Experts of a small language model: 32 experts in each of 20 layers, 2 picks a token.
Below are experts of layer 16 (counted from 0) of a mixture-of-experts language model. Rows are named router (the router's row for the expert), gate (a neuron's input weights, with its number), up (a neuron's input weights, with its number) and show model dimensions 0-255. Each number is 128 + 24 x the weight over its row's rms, rounded and kept within 0 to 255. Numbers have three digits each.
Before each expert's rows: "mostly gets" lists some tokens that are sent to it at least half of the time. This comes from a sample of Wikipedia text that the model never trained on.

# expert 17
mostly gets: "St", " we", " McC", " st", " fe", "-st"
router:097073143081120125112096081068077125139119133113092112151110146105096133149121147146123137115131132110139111127149134148149105133152148160128146153114107129169123134130136114143122145103115110132129081158131120133115157117073082090156131121105150134158113121135101095149163145090111128114117190125119131089137162172173103156143153084127106107131081126132148153130131137126139114152116120128109125102156146077108104100104116140154134083159099084158136112107117138136140066137123142102102085143139108125138123134108090148127093119106140085139149133073134117141130121133139152179080148138095103148100133194176116153139138096133151065155094144118136171121108142146122127124114179108102145099150085096131116130134126130139135133131093130143123147108115140117120119125115086
gate0:129116102117172117122136112129155146118174137134094153115162095110198175139126113118123165107094122121095107153169139108138110140141114140094133140126121109124075108118164156090128101118124153135102136136114123117144149175109138134102147160147166116136119127107139141126138139160124192140097132101112140101111107159121108121122136167160132130141084161138092105164095159094139133095097123150110092139083117133128129077132162107112090120162150097068098151141135086102158127093159139138121180134121110089129136083139128131152182129139138151149155095154162147123116156128108137141109144100124152112120088117109137124171113124113123132127114158125118123150155119122139137127104135116148107148139141119156080099140097138059146154047147084104102111138130142127110137152116141
up0:154149125141142128120110122121135121119204091124111097163172133092123082173135135142126128189149138124145122131155165128113154093115134151111115175116145114156162109165128107085144128109147157103125112088110119165130126147156113131129129144166098136112137140104103116134134147119129148118175119150114106140091130147131175068096142152110128170156099114116129129151136104133148123142142128129154091099117126120124085137169132144118116108113094186115130173145122154110145166113096125187122126084117148097158128120139093105154142128094129160086083094128089118118167113081111130145101160149138130181172143108141137120116116118122094121125164137130106105144170141124135134126162136114141140153119120138143119123164142149112176164127106122189105122151105153123110078110164119
gate1:121139112105142106102151169120117108133102134118118138139121136092149170168114115113111178108125127129120099144131178117116138123136170175116113102107122098158120131142142143147159129073120082143086117113137121078094134139148145151124137115111136120180137097128116145147173101141154069169115132110124152112153153098091102120144158106143092095104133134108155126071173097133114146130139185098127114116146109102159172099135130163137123107167122114143116131103157109138180097163131135069148117136124129140136148102126115098168151168105095121116143140112188124140148114133158177149135165148105169134166157113114105089137119163110110104155134126154156112118104124147121105104088141124140097124130153108151127129126124130118085129129153124140145090161167097155088125145154151
up1:121137099091139125090110129089125129128105116127159153158137142081105111148128141073165176120106099106105128136152120136158117113121129167111138126159168130145123109154139141137142152099119092157086120128155149111080114116108106097122125092169127117174133149121120121173158102126131107104101113137099152137151134145138115155140132075133123119109090155094154083107147107121130128142118178130116115106165124106155145094126110189108127072140087134128112143097204101143115103146121171095125122141156141078131116093115110079145132129121110150181145118108173132104126117075124129112119159115114119161142156116092092124177096115099103098120126139148155109090135121130183118142086147137124125139144113132113108111132096131128128139138155114143144131141155092139079108148113089
gate2:125127134147144111122157116159122079135138090142122087087131147136132137116127161144146151148153158148079165092103115088117115152115098157113177131131112120113123132102111125131142133121164141130122125099163144169152144140104084167129096158128106147177127128115170103119127115161167114129096131153143105153158127160116157151103110147127125168122143147123136137108124133141096143152174105116124108154143096113127105120117159147153125099122124137096085155096093118144165134124163099132136128098142170102128169092124112161139124157097130128147150109116160166112126108131133127092150113194147144119168132118084149176123104149128100125120115111126124180103111189146094170108130134093130100145109103164131111154153157165147104155132129155150195144115138131173116112153073147
up2:123112128121126159124129132144135175130141180105116123136112141165128146111132161142127134105126090131119140150127086095103102134146129105127136148153147127117170135123116146107141093119119135098180114177117151085127101132144141110115152113149136159141136140112143164170124161100124125121138099133102147109118117118117153119134139141105140099105123132134134116146114090125170163133068136152125115133092141094157130125139151094141148135156136141118093129117134119157112119156099104125128082084137102101101146147185163109111136134125126137098101128098142059123088115124189153173156121092099170122062114184145106114163122120103085105115116093104143145120155113100123157164180132133148133103140153126165108083120139186162129156073138107154102143167150101109157102117153131
gate3:124150102126119141138118135120104137075179115097116132129144170065096124124147121137144134141136135140139108126135178109132152122167148192160160125131137094134154159126144155164104124104164119156167126142123148129137102125114115089094122118143144103134143152140131148117115115147102107115127140144182122133099148114092125123148169126131135107127142136161157122174112147123145099078117125097114129126145170098101152153115089125087123080084139143155136154117146116114111116150125169149097100082096095111120135143116087127095105096116090136107107165081120149110121139142097080095119155167161144140086088107143126153157123116101105100134128162128133169100122115115134131123154120154098093052127136155143132127168160116109158148104095106144144160160145182132133142138135150
up3:162121141139119106118148108095129127107110150147141103111107102145154128108105130123108131117134136133174149120129079158141117135110148090134135125102152198110087087108111122108160126165105133116100131139113133150119154167134118139178169163180123129121095109125109168131175145116147140136125129115112149192172139100145138139131128132164143104083120111120123124091145129146145119173149144142150116112117135137131126057116149128094136137153102130064108128159104172112140136100106094144103159169144127158115142132146168125178161133149173147192130122207131134153151059131101153139101102135130106123168111133148155129110136144081145168135139127121122074146133120150154106144107135136131152133119149146103155095126151117130120129147150148108134091107154117130133109118125104
gate4:101116119139143150104137120136133143126155137110114121170186147110124099112183120190117130129124130168125136141110124152161121112144109166145102121145115119118167162163104106195087159107163109140144122152113130126169118134120101105136128131154124117147144164141169123120112082131190141092094123145155120127123109153145165148113164088112181083092171118109164121129102143113127153168113103179138170145098123145092133130167115147138163142139120118137101167121182116114103171145115140147122132128080129119104155148117066117115104087122106111148167115131143146085142142138077170127089089154158124125125139145160126159181114129157126117113129108139107143118101139127143106127148102103102118138118152144158127116155134108149133158118110106149175152135105140144130129123135152
up4:117114145137135138092139133122113143157127147107136099142166128168087132115150164159164116097169146097122135158129098087115123122148153157122107136134121120162155108146094100123106116171149116107099148164137106131114130115159145108090108178178085111152132175141134111137126132136106143106115085149120111133123131086090114108071110141140142127141098068110169152183177147108117170135131162142122133159156118161153123145177134179115144178169105150113116160155152108129160153133139140116153117126126117157131101094145123141121160126112127085099114110158140097102151154093150159110117128124119117088176130129163126100157096095123090104141174113105145145115126134149111151141111098076095141122149125120151103108111118143128152124148101099128148110136078103137098144123118146
gate5:170146109103166120135132137143183129114133124081107141105190156111122142124101131157113147145127134118118128135116129117178125094150075133076162116109107064152097105137116133114127154134199140167146115138088146122131142162165120151107137151169185103094128103170114093104109116120106118089086082135133120132111144107148145139134153134116093179121147110127134161137097151147133144118122107159093161087113121142141158172113067152125153118164122122137156126108167119148115118106120129125088122106129111083111161141119123127179143103104144170085149112099132140114110142112124109126145112127108138132125143112146139115132139135105175141175136136151162141118088107131095160124119158127149127154149117140111144131153095159114119154100098112110136110096105127134129173124078145
up5:132122161140125139146119123120167102144095125145138188157133115148103178101141116118122143118162114121102107107134105139113137140144089125107102099101135125110115117133155090179165131101144111168127131110162113109118139143168159130126129099112093135134105150092131151125132165111137140098115049169126082092163117131125147158184137110110135108129125144098136128094131127093121105100132153155131102112125102158139125109158151124111149114167150094115134105065144119129145116187070173055135075132134100128103148151148138114141130103129141139139161133083183119115131122132149135106137101104120152103143124161099127173104142102112119119120108105117157151078140103094110172142121119139135161139127133137095126132118114112163127104165154126131107114106175166167154152123118121
gate6:116131119120156134141131108113137129115130104103093103098131142130094142146118111127117188148122107124135169164084103093160130114162075169147163106131154121140142147164140138127110135158151103121168139137148102120150137134113155137119146149135120113153149166166094160144108152158140177119167151166116113149123140065132124133150143083120111122135141077130131115139121160115157164093126061139098158134131159114092136121130079149121135125151147092120125118151139100130144120141182140134125100105159143139118132145129136094103105149162140146159096157171135131171100104083090124123136108128127118144127110143136086132168112082144160163141137094113089111117092132107114129123101143164090122081130131159154137129153174114085149092140157169123119130123138117130059104151105122
up6:120143131134155118110112126122095157123127136167120140176124123087149136107146099138128085141159099143135094096152167128129137120155191112135124145102116128125140168140070171088100115123103151111080116094103111152117131115113108096130127128147110114114128051058167081134154111094128102151078148075186123107134140118107143130154090145114161121123135132126093115107151143172127100136136130190192068098117137111140090089152125104128142120138133162125110132116103129117139162112094088126113124111160112143163096127115113073131163119090156136131115121129146138120132150074115122154156166136124139170134141117131132153074138128107116151131145167137162131099124138148136133124128121132141132125135127167100149135095148132114121133123136121129111148144102110118135116146162161
gate7:150136081122130124118123095106089106107114128116127120132138157126126107150164114140116177103152116112154139137092114091111101117166119157140110161134133154076128098165086139176133130162070134126119151085145107123098184151151095130120147134130128139159188110157104104108131169125123156094083145153111119144145148125126100140144143134141168142109127096137143127179141152141135107162155133156115167113145136095156142158159104151094140088079104129093109092097099144152125117174133123124121147132129137107171137105142150119156076107150127122116126138116186101088116128107111085146127109149143118136172123122180097132149130093164113146159120128159133174124110166112170138146132108120116127131120123081116089108140129115162159141133143064125136134142121106110106143110106137
up7:131136135117122101162111118147148135107143096127097120137090125108137127155154110162115098149116147089128096106152150131182135135166123137112137154118104136115149113117095127066124112107148099101119094117121178117106085176118107115155117108123154128110154091142168139135125106096144146141113131096151123138127117103150136137141136153110176143146117155142092158135153142132181135125098160090130140163104148094145140159124136161163142124108135159157138145153088134160130184088161151176096158139126116134117157125139182108093131166077131108165133157114115159098157097146127091093109133152110122166103117113132137092114128146118125126140166108175113142149106191123125168146077170125118142089152139136179150137133115109122113124127173084132142111123155132165162111134142143
gate8:129138172131132133128123149151095165105152153091130075129142117111093136093140115067123127162110088131158169147143158127123140143117083126132121124116140156123121079151123139105152127150136134123116098134179118129128092122129154133143134130125123117093142167156099156144152081131149134148099087102144141086066126127099129136164115125094125125125106094088147150083159137131127170136107155114138119117151128149159120096116118099144108111120117115098143101124150171160093072135106141178136123133129104117157166157125119117114154123143121130110123158129153110137154135140108126123132160137144085102118152129134155114133169196070145125127120170151158168136134142132119107126137134150149112094138123122151112164136132172158178126114175120165200139083186134136120154126141119
up8:134111144143116172141125140143133121143164139086142135127118128174109162142096145167131150160120138117085168142134110100107149117104109120116117169138162136099122093133097120128127160128132135127172108059097109123133108150120134120164097099085135140140131169079147108135146087128102149162113127139095142146093119144145109101099099138156113123122129100130139141136138155190114137173134114111165123117118094193153101123123094141090083104116113149144121164109160070095126123156126153164160108105124160128145101165092164153159128134138116135078161106158127111146128144116151123159129121163106122131123150145131174092158083184130142143123117126140147122146165131140119158119124113115141111175132129133162176107138139106092156127183149146144118090123141079130129158125127129
gate9:135121128141127075148119164158116142163098092126087127128124156088106175122168121153134123121166126173101163133166129114124121102141145081107123088129122142174127153143097129118106123112111114090162128133162122127086117110073104168088103112116114116150143161157130115165148158145138103110114142161148135104127067151141121102177142095124103149094100118102121179134099146144131153153152147143107114075164116139140116109115114161110121105121177098141131128141103140163135115130119159089136115095130138133136155134120151173071051106136111127119136114099127129139112109138157132135176120107103145150138116168139109162125134138103109112136081125143097117110138120137075143127104103134151122139140138103156120109124125147088091141138119072147095089136114128154128160112149160
up9:108119139099150134080118102117134132103112163115107133105134138154115134123168133139128124077114108124114114121107094105139115121076161105084107091140145144108158117122116133111114122100100147102105154106117153127153172127127131108158156159128127127160109121123103110141118128108112129150132152133141180127129184102148106135127088103108140126130079138129107081166131086071073111132121137123145109135086138103077140111107167139131115134121105096108116142102097116126094155116087117104149076154096116120159105136119131105145134162179146118142144157107128110124140106118138154131111108172098108154136110128107137143122146084118124150116145115126118124176178115144176105093148127129175176123077131185126136076123152151140148089082158120105107127121110156160121114166085163
gate10:163123137123132120147137115152148125140179124134168124106117154108130135107085147141127138117115141143078097113150080157090145121147137126085169147115101096120192150136102117156140144137150136119124080125144097148078103124104101118128131159113127124116082142107167118114134108112131104171087116133094070139123142152145122132128121130141126100165090114173100110138122133130131135131098105130134106135140135129138123160122167097143077077139204094127138110141143098144137112133130128094138133136151135120150154105162087107108046146141148087118126074138117164162126119128138142127146157113143110122108142117105095150150140111116093052149096123099141116126137167147059182121100124152086140131143119127127088145128111124124114144121156126119108165138161120118131123140130113
up10:145156120150105111150152131128109136112160106147173163105099168110130087116089136109160146101127161137084073076155124138101125132089132126117172115087118131121171143121110145179127183143150155140086110158105131125120125150142097113142098167077129129123082154130121113121150101153135102150112087104129124109159159149118098131151148104160130144142128101114132095130152111141136144127152134091117110117153099063109146157137115114131096091131140124136138091106154131085138144141113161124131115089121114147152141117150044115127077141118157107143149110133117169173126120132123156117132134177139101109144139099111118118143103131105136100158104124107126108153149123142085167125111139122100169094126128107126090154172115079087104128147110148109122139101154138132103147134149160
gate11:119146120145160130134165141148115105098161116093150162130119137086113092105118103154154157116146125100079121132090121136141128064145169116120147109138115155120152138116116098168097172162114150136133147108123162142129143119138115143100114100162083148118108140131123097121093079115146077140123090136087078156124130096108126102075172150125113123090122139103156158166136102146114124126110073161170070159148103127125081162132122139146125126099121143140120148131087142124111170094121099153100114068100164113137138107105140122104155144113134135113138114127080157116124137103134097153134113147117139167098176102106143131096125147127146111135140079150142138136112115091083122158123103121156147166132114142099098062122114126136135140130123138128091132110136103114132104131165132
up11:147142142148130146121109133120115082117146114153094120158077201118137092126156135137131147124136124139115107144145077121146158161116108144149150135128119155100096113118144163164066133123163111125107121132132156179111150139106159104141113089181122137129111116108095105113091137078131094140136132151121173153145131126160119100128080105081080111083135131111155133132142164140108107106101142161152109129128134105119136122134133168123114102138123123112135121120168147103142150072077124168102104130117163114127166119085099095123131115098149106135130152103109078166151158111143147105141139104100148134097153154102151103108147141173137154137130109129129102143161104135138119179179160122182162165131097069139129120102153136124129138144140130121135099107128104162125108126126102
gate12:131104136112110153097148125173122156131150099168112131138154138092111087096114116131126128175123109128152163149134124113110089118138113152108099148100154158136139163127160123144130149189111105142136183128103110116107088098102158125112118178084127125134162169123106150139147131149086161135141152111135091160177118165131132133124130092085144133118116097128149074150124137133123084120123122154141108111152152127175173094146082131053129134131166117126112141148140117135099092159134086146135155151095126150137115141097150087154104152117113100121128146119121145134119134127126125124142130139090130124105129096120091140145130110184124184118176146136117132155109094091089134148108109144141124086138133160141100103172138097144136099085087157126139104096126114145132168143148140
up12:133100157109128145139132104159114136164171078168119127142124101115090088134085132139134135135164127081141137161166135090088122149128097129127098140129115145118137147129174100114095121153081104140167137091141098087121131074121118096117144159089142153160136157105124116138138133141111155119125158154095102128167141134121123105092157090094145148147116103100136104142127136128135118127129081175125135101148139108159157152141118131110148097140122114115142133138138124146099106130138090096075133184097144161126123139104112127130128117145105084136100116108132128124139101100135113161126160131081120103113164120141102130117136113161131118127163129087130112113098133116113118146077103101152097059135094162151095124166144077149133140097098147140124131108113093166129207143140107
gate13:141146111114114071115108127147147146133131123112103137125121124136118118122139106141162196083166123162097166160139164127110138164146108089094148133109145144132114165147153167108136131114090147099118112148136101106138148084124149168143116138079127163147138130147131111149141133121119118141096103108120105114150124137100145100152159120111148181111104117154104126118162151146134092105108123101103101160120135118206133147139164174144147123120099165130109134115102130163125126105161119119135130166133106152125139164119161119170136133117126139096133147128119117147150134166129092098146135107136135143122134103165085126087141128093124075141097158111177110110100164179100156093090137091107138081133114070140124128105100159151062117117107095111144122133109101147145110094136122
up13:113121141123155131149137131125131120160130165120127132106144153130104120124145072129142088106129197124148151131089173115152108148163113121114120075160128101123108142087170091063192112103090132088122139097137138089108111136118127136148099124109162122131101128135160130101110153144132122116144083109144123121146130081138140132120150128096113141109166144134132111101152102076156104137119074153100130123107134150100100091127124107119119083116118101174138114108116139100086139094104112117110124127105122148131151094181110097156156131123142115144126140095100101130112098135165150123130147096135090160105137140107121070150125077130120109161144117105152162159104098108189165146146111152145142134191134117133114134115107137133147097132132136115172128105131163144116117093153114
gate14:104157106144189063090150157131125171137138143125112109070131126104134128098153152111114094110106150152089108135091127157087147154100134161121137120128141152143128117139157106172114097136121121119133139104130104125134109154102131128091121142162099094158120140151107104138131125126141148180116108111163106137132105137132142140155142116135129134122113125128128103167133123128136122144143136117112087161098136090105145128157104179077102112097168131117103123142172141092153123154107115107121095120113160149145067111137120090117094177121140154157080120134117108128123125109119148116105119155165149091139134141096118174103089105059111120167123192088145134119121101165135120137106110125118112115141115170134082134156130130126107116130101129140098066159122149161109133179131127
up14:138108130111138114096117130128137137108137115154160184123102161125135141153112122098095146102146093121160163141186111090151085130137132143141177138111144118091141125136162166086174150104131129121138159115141152150143117171151153122112114129133148114123120095090137082137095116125149130128140129115097177111170111104151129110104113108112116132099148100107114133068151103148143160138166099101129128114131098171114149103128162113198163159132124146145162097125086088120157119131124110130137176087135117125146156106090117162165137124123141180130183172142102133155154112109130090145133156159123165182156138147160131118128128145131107141127157136151097136147117158094139165113104099140151144096140127123122132113133124148131127124115131112097154155087116107105173140073145147
gate15:127132151096138140094141145134121106142103140102152129107087102145119145135137127161137095085090129112113133155151128121130161120172142171104058121107171090126111164133142123116132128130101099165143112090118116125146127123142150137125112149124137092111153159117144101107136144120123146129101143133129134143136118127140069048120149108140095172124105135160136144150108144129120086129170130150084132115138170130112161090155081140109117126159141121136134088119151134127142108141135116087128099095095090119180115045153099132124122114187153049150146126098140112114122148155138136106141133172108133104126121121112157134135122132100150094155102108133138116129093140158162119112166114140138143083110134172084165156139124104155136156149156119132100139086131122107124152109150132
up15:107127090147114141139087134090107133132111129147124143123134097095158125153112166120125119157114185188165116115142116153070101140129130122137181097126103132140150085118134136158129127135139148107133139163171148098111135123124111123107141107154109135139116085089122145153087142141135095143178134131088130115137100113124134143133162154133154093150143107127118117147144129125086124095116165143185111120082098123134130125142151101159110112107121139103123120128147185084143114134117155107127152137155171130134119169129138134131169152077067139110106117191131171084139128114150155147103087085139140142124139128141133110128121100137125151139158125122122107117150112126133126129113149153127094175165146095153083086089134127145089116088144160116138097175156135151112087158113090
gate16:104125157144134091150126138132154135126124117156153126118132156125069162092173100093159154116097104134116179142110143113143112122130111121125117125141119106111133150133128107103118128098111084095117113123139118137086176149093125109129110146138137132143154184118137096166192164137141149078146122095157169143129128148147143146108105085129124090138103132166135126094113159114149140128126137167151104129167134095085116113130133135141056145151155088154124146090100109146126131087147137120104081137115147098119132161144091142121075140136117160156123181138120144154112100153141140126165150115077114179097132149144080150123160075107087129127150116106147148149110127150101145133117126107116154108134083107123107100153111138116172116145083106129128128166120154134127114132100128
up16:123123142121082148129148167128134122122100080158133166131135132103071137093173141160093184102116102147118114148087147134116110105110133116115143087141131117145122136117128067158124130128163096149108129122095119111133117138118101147091095125125116095124133126109116118118156133123151105133144108140131150086138110125112117099145141127118103105089099132146105131128137127102113150078099108143126107106169105085106169109124129160126118141081133083153141111098151124134157131080141135090125145109079092033130120100105116142135124164105076073123135126137119115127087085155168112127165151145045163130139156172132140154100131100122121113140128125104162139141088106121148158149124120126153117114144106126131157106151124110131128117125124129097115087174139124125104161110113136
gate17:130120132140135091151096133151136154189129110121110187126182092151138107138108108149133121157100174097137106137154125090129135164154107145075137108105150151118140142116111153114146156119110119152151122128116137152131075098131140134120164125129157164079124140082138152132106133135130170134156112160149101146086090116125106129136131120120151135069154130129128125128117153134098134131152096123095127126130078143118110113134093143116108108126109141156143159141153124146126088139109127091129125141104089078128170130175108148150139118126124131131122112166170078118115125110115150150133117132173131095190106119118085098137068159132146131135160130064148189155111128154133081109129140096143116149127135108131143137175128130103094088122123163145122098123124131099096101098169126
up17:139105130098112123129132099092134113125122112133155049082048150099125142159148167135136117092133088125163142117090114150128128097158144123149121109171113103152126138136137146124106119151118154119109095077203105113136145147147141088117085157138090110136140122114125119118124120104158095123142122112095144131123113165129142116137158152143116128157136107118109116149119081153129140114094108146138107138124165127167177146139116160140136091119139132120118115122092122105176166118144110119127157140144133163131079125122147138124145142151154164137145106113117144133140150148138113119134147085110127169134116114159173129119185109135090161154151131189125109097155115100127107160136145157124096106155081111121145101075131167128125135129141112102170095145127169154139129123074097
gate18:129116168105151106191129112136156124140166136132102142141131110117094148108141121134142057166089149170103159172096111098132127109138165156128108120117153150138172123106070114150126115150129157168184119102148122091115118134093096073076112104163125140157110131132103083103120123090171125160096142113126106121118128164116145110135149119121096061137078104165127114144130098166154112138164152149117101121138128121110119134131130148146138118117136117100130108125121128134148078113127119112134152151113140151127098126117157148138074135109129113128121156117116103127122097113160132159120156144087125164119133147154106136112093163127188088141127134109090131094138097101142141127121119123135108162100095108078156098146127139180155131148134140132122175125140142153134121164143101
up18:141134123121127121145071110109115118148125145131040108131163155123167108096147133137167138119101143101176111135139090125111171147152125136138102143084116133108105091091117128133125110171156117135142125131159123131108138151140141140183121138125110133127154135116092156139145125095119131160141126132069128155135120117145137110153112071126136147126136088194134142155120141115115122091142129135120174179142115136128117131130125136117132136117129147145125071154122095091134080138107140139155111117153171145166122126088100123154102085116118113112146121103125117148133164122111099070110136145143146173125089138141141125144119086128097140144140141123127130073142129128137134070148135172104088176213083087150143116099161121129103113138140134154117117119121149111167115131144147
gate19:100124108123143110115107138132139118162137163187108165167151143148139121148141132111115075160119161128064132144115101114137147141132080138066132150113129174105111123124118133103140090125146106159127133127131118120131096187159149105121151110132159123159138146112135097132144115143124119093103131149121117136149087155091133139147156148117129086132121101120129110149126113128124088141132120148063141108134141134087160130119068154083111126169160127143088136179139100117134111118114164136121130161151153076121132152142129154162137113115106133158135130153157140100113143135164154076116103116127163127138119159130110087153110155094169146119133119092147115157137104095170144107101120061182138167117083125126143117137151106146116094096135119146118100123120138116142124081168104
up19:137153144139126122124127137115162141102091122107136119127129138106086125124087106160105163144062156140130154125094116128111120075111144139137152111140125095110128122123120145121160154143122129165149105108147169103113161118145151159170130152069143099081179179133125119130114152146174150096145142148122108130114098103110136095114137136144129095154134139160149185168092129121184119120109117097069160129119138140127132149134160113093096169152118130089153091147126121132117111101089136103102149164101116148074138108110165101153103103178132108091158115154150124094125115140118109132153166141102124121115102136118122172151132134145116132123156160121115138120097116119134175117142131178115127163111160114144124088148159109123131104164136169121108137078168124104122158148135100
gate20:124145140120125144157128138132156118143126109097100154110136154148125128158131106132107144127098107102132131122149164116117138164103073137126154119082144135125038171148138150123101161101122138114104129135097116128108117125110117153125109136140149093104108176133150117105155109132128113116118134145144136107151144172145125099178145080107106116125146175081134126098118096075115135134122108150091129102109144101122103154133134146120123136155122116123169136139155104105123144141117174099136112166078102103081180143117107131127129114107120116143162135128154156136103073184134107163139126110128097155127149138128139136128139180112124111146111129146104128148118098155155140105121144093144129095058085108153106163138082047107139095166100159136148114121113126091155160119125120
up20:129121159136129128167149132109173098130162130136132126113148099156101166116153137110145162110139144103094137136125112183089093129132106114120096119114168139134135084136180092134114148136089109124111115169113082126133165104089148116173109150134142143148144103122133157108158165114140117120102136177124137129188137126120155148124157115110173099128117125156140146091111146139120127090139152125141161160110153105162158101119127079164154177172100147163129137122160109134129136111095122137127147130148110164092158187151148147132132147151161186134135127173118177118143111131110122127158159135138093124143130131092103096101125116107133134112132115086139132092141132132140144125123140146129133064096136140128112095109159159132152112102152120084096144169165157135134153147084092
gate21:150118115142143119129137160123094090126168112151163116134130122132098128088148130132122114123168151160142123089096130142150175120151115113164127107124125151125107126116170154115150093157147133133128146121150150148085105147147115148106121067115130139131175138104155161150177151169097117154124085134160101151149105132114171118081099099115133116147128136123099117099163115133154092149136087132145142178158136154171128131144099110119147115106148106098123145096153121108104117138143111127148141145112165119116148115162128157161164142120154124134152148126165113105129108112094166148156108110140141131126142126113101159155112114129130157119111147124129136105079137148088174160124118184137145148066158156148134130100081112084152097040153133151188098138133126114136132101121126
up21:124106100122120120114187128140101096121154141147125129130121168106117172098114156130087115137082137125155104101123115119120111119107154127153143136079131120130113115106117152121164142162166121111119136145136127151145140146146148150136108095155165153170155129092121088113153122114129080152116124084081143110109173165113157116103122139109088098109091154153109159080135117112155090136107078111132084156119119119104149137141126160155141080083099099110117117087080112128169091113152089126117126154136149119154153144152149157089129152130136104147099114106121116136126108108128134138111139110120083123101147139136094164163113158104179076135114143156151137104111142130135125183127140141120136167109105129128088094128106092163154105104151155169089126097133101122083105138129121
gate22:152145109132161151150118132151138176136152145103112172130121133131094127170150089130078126139122182140161166172107133131159103147121112144124154139179162149130139130148118149190154140154172097119164143122126119121095139153114096127106128157107100129133158102131156198114146134174141152149175141150099141095106127115115157137148135117094166122087153137120148134104129196141156135118142112095094139163160106119117110134155096193104157123110111115125168102147149133081148135144121106116168161164097115132139151144131126144152106115117142136114156176153136123114092149144129136130114152129082186147097087107171142082104133123140125119158107151134112133113136118116122145120126106126122129124142150100129128116124157125142118161105108125125139127143099163103162119146158181
up22:122111146112123114142115136119154111126086113162117096139049153171153146132129143158137132107149118140097116120124127100132143142150132094081151113092096089122137156143119133135120129131119146136096135122144146138086159129108115144110108104139128148127128152112172107129141133121116094090133118111115126114121114134113085113166131118107114125121128188145128174133129081132130097152157163105115141137180128141135116147149137166114116123127184126145162097055092085136129136137116108142137094122154151091077176094122171140122137142121140123148125149186116095141146118138161177138080115133140117122157149140116131172107083114132125151140124099101081083107137150105114110088108112113117133126125136082175114130084137118143130112106121098134140072154066122164115179121145123
gate23:116154133132133121175103146119109112115131164048158137144139131162095121131138089089140159118126105143120135140118124134145084128149097156147113182105129096114082123153144153093146118112113121141183162138137158136129098144141137083114125141155134138153129105145117082135148098111115100093115164156077159105112071148140153127119114103135130174127113141156131082149117115164134079110155179168122154089127165126115138150102094084102112076144125120124164165151128127145124091134129133140072136143117114072121140145107113150145147115099142083089122101105150114112116154129128109173140140139097137129120142154140141142105130114154123104187130142135137121130112109127105124093111115144112100155117095112110109144164130162139133135076123112123118112142095106121103185153140140
up23:141112085147128144114129152130123130145122164180127121089115108138133134157091161123140135122094124109144138137133144158119115154159106059100133118155153156139113140137137135118144106134159145111122145137165098131118141120131120113118120103137123118103100122164151147131129090104071135111123099115156182132144159160099108142113132128107166093154147144100139108061152133119136111153099097150135149154121155139106164178081143133107133127102165135112116157137116167155140177123144118119110121135115155111114131133125093118146140141152122168166150140151148089094098082110142088116129136117167117126121131142121132100153157123101134169134155120144118110162179147156146174161074123123138150123121135114144098100132089091150110142154111110096134120089212134149123078128130057
gate24:127146109168146083105114115155135090125154088125142156104143141122113135113129135077112130176156143144127119109132149097169072137148096177156150127128123124112121125136161150136127131139140130111131137115122114141148108148124133132135083119152122131114105137125127115083107151133165136110102125128130076127130126114102129145168138104107165096149147137109140125140118134126166123160178104183134115141136126089134177089171090148086156111147108115091140124109091133112155169145105103103187127164130101160127094133095128105133076119153095117139133156134127108087149109089128163128130099132124134066106111152106152156179130140125133159118113152120160171159079126102145127149163124163141131119126132155178123149152147159162167137102143107164161155113138137113072135099097140
up24:134123090127124138094150145136150110116136142136127135130115149157196131175131157188138121132141117184113164155066063156124125146071130138106127129125127128132118101122098095108118123107131132095104137091138098105131131086134142124094107155098112154176132103141122163144176109166130122125164134127141108143099112101100101120123119134135098140140141133129143178149116112129135150100163107126099124147092111124174092151108146128104093158149152168105128082147102118108089131137134126103168153105096108108156123077160143127178106151130151136099110096136141147153142100124097089149127147098117118111170143159173136150139125147163157170156141098123103103126135142172120150078106116127144129142117098118103117120153110106102125167097146126172141119124116112161106159108114127
gate25:151138165162144140101119113136104130105177084120112121118133146113079151123137147131160137119098153121124122061112086144111146160098106117136148137112146122109102113118139125119104128113151114112146130147127089148085163122148086159173128071142095120165166149170116156095151128079131140086121173156123096095117133147111157086121147123097169083135132109132164115121120155136145166131136134154100163131117105151122120162081105152130138095134134089147130147167123130200131105089105159097096108112119121110160143108112158068142095073127130124070123106136106146097124106113103131114148118147118153177112130137152117133136132131128142097109103136151136146126114135138075151105142145105095131132122075142132133140137155153142159170130136123150119145103151144169125147124122113
up25:124156125114134087103109096146126127163124107145097143096124129164134126112113121114112092144138135144123168083180131125122134157116147125144107119100108103137151142133134143125130096056029116107142093094136086117081125141124139209128094134129155061141103148120110119115165107130130118115148112087136124121103132151139119157152133124125164144160125154138146146141105123114188130159134127053111145105136130125126145149142156138099129115134102124107101113115141135114122141125144113175143086132165118160110120148137120150117110134111128130134116127123114111142136121143081152138075079165141127070113098133120077131095105131092108102136160126154119157090126145127129134139091138077116148112100110106130093184139141092101128120095145126134125136108136168113099132134131113
gate26:130149125122140111153156125119145167150114139089144113123110124144113129101098070173108117123132149118129106154139138127145107136135176148158148131135110118092156143115097106127166110117112153139148153137126105100140120126068130122121097151120167114135097115119141109085147108121123114114113141141170113137149144106105092136153155101110137135139168128143119127073109143102188083078156118132120143134167143133145118075121116088142105122146102157137152090140144153121150135146107116115132135132120158142086155094141143095139110126172145123144150135136168132132133176205108110154146059094089099098114100142127096125153144136143158092161088113135125122159133143118121159144120118181124105139139150077146126132104137116114106135141088090158105106159178186112129152155101105
up26:154126127139137122151081105114127145137145130100109162144120106101116149104144102123130154122158121143105143185134151119114135112147134114124133159138133081099175135114119093133155138148117180133113109131079110133164161126129115187114137172155170132169106123145112133119138182147095159136090149153142104155108112103167132143146136089126123172160165125132146092120111118122132100111178103149106118155131113157114108123110116055165105120153110148152156111130093138101140111119116147120122117097094105136115146112089153094126137117164125116137140157105111132117120165136087101135162108101084104084123129089090108079126181102110118106157095123124112100114107151135127117165108111160143104110114140152136154120119110139125186119121096091080102118134112153119194130135110106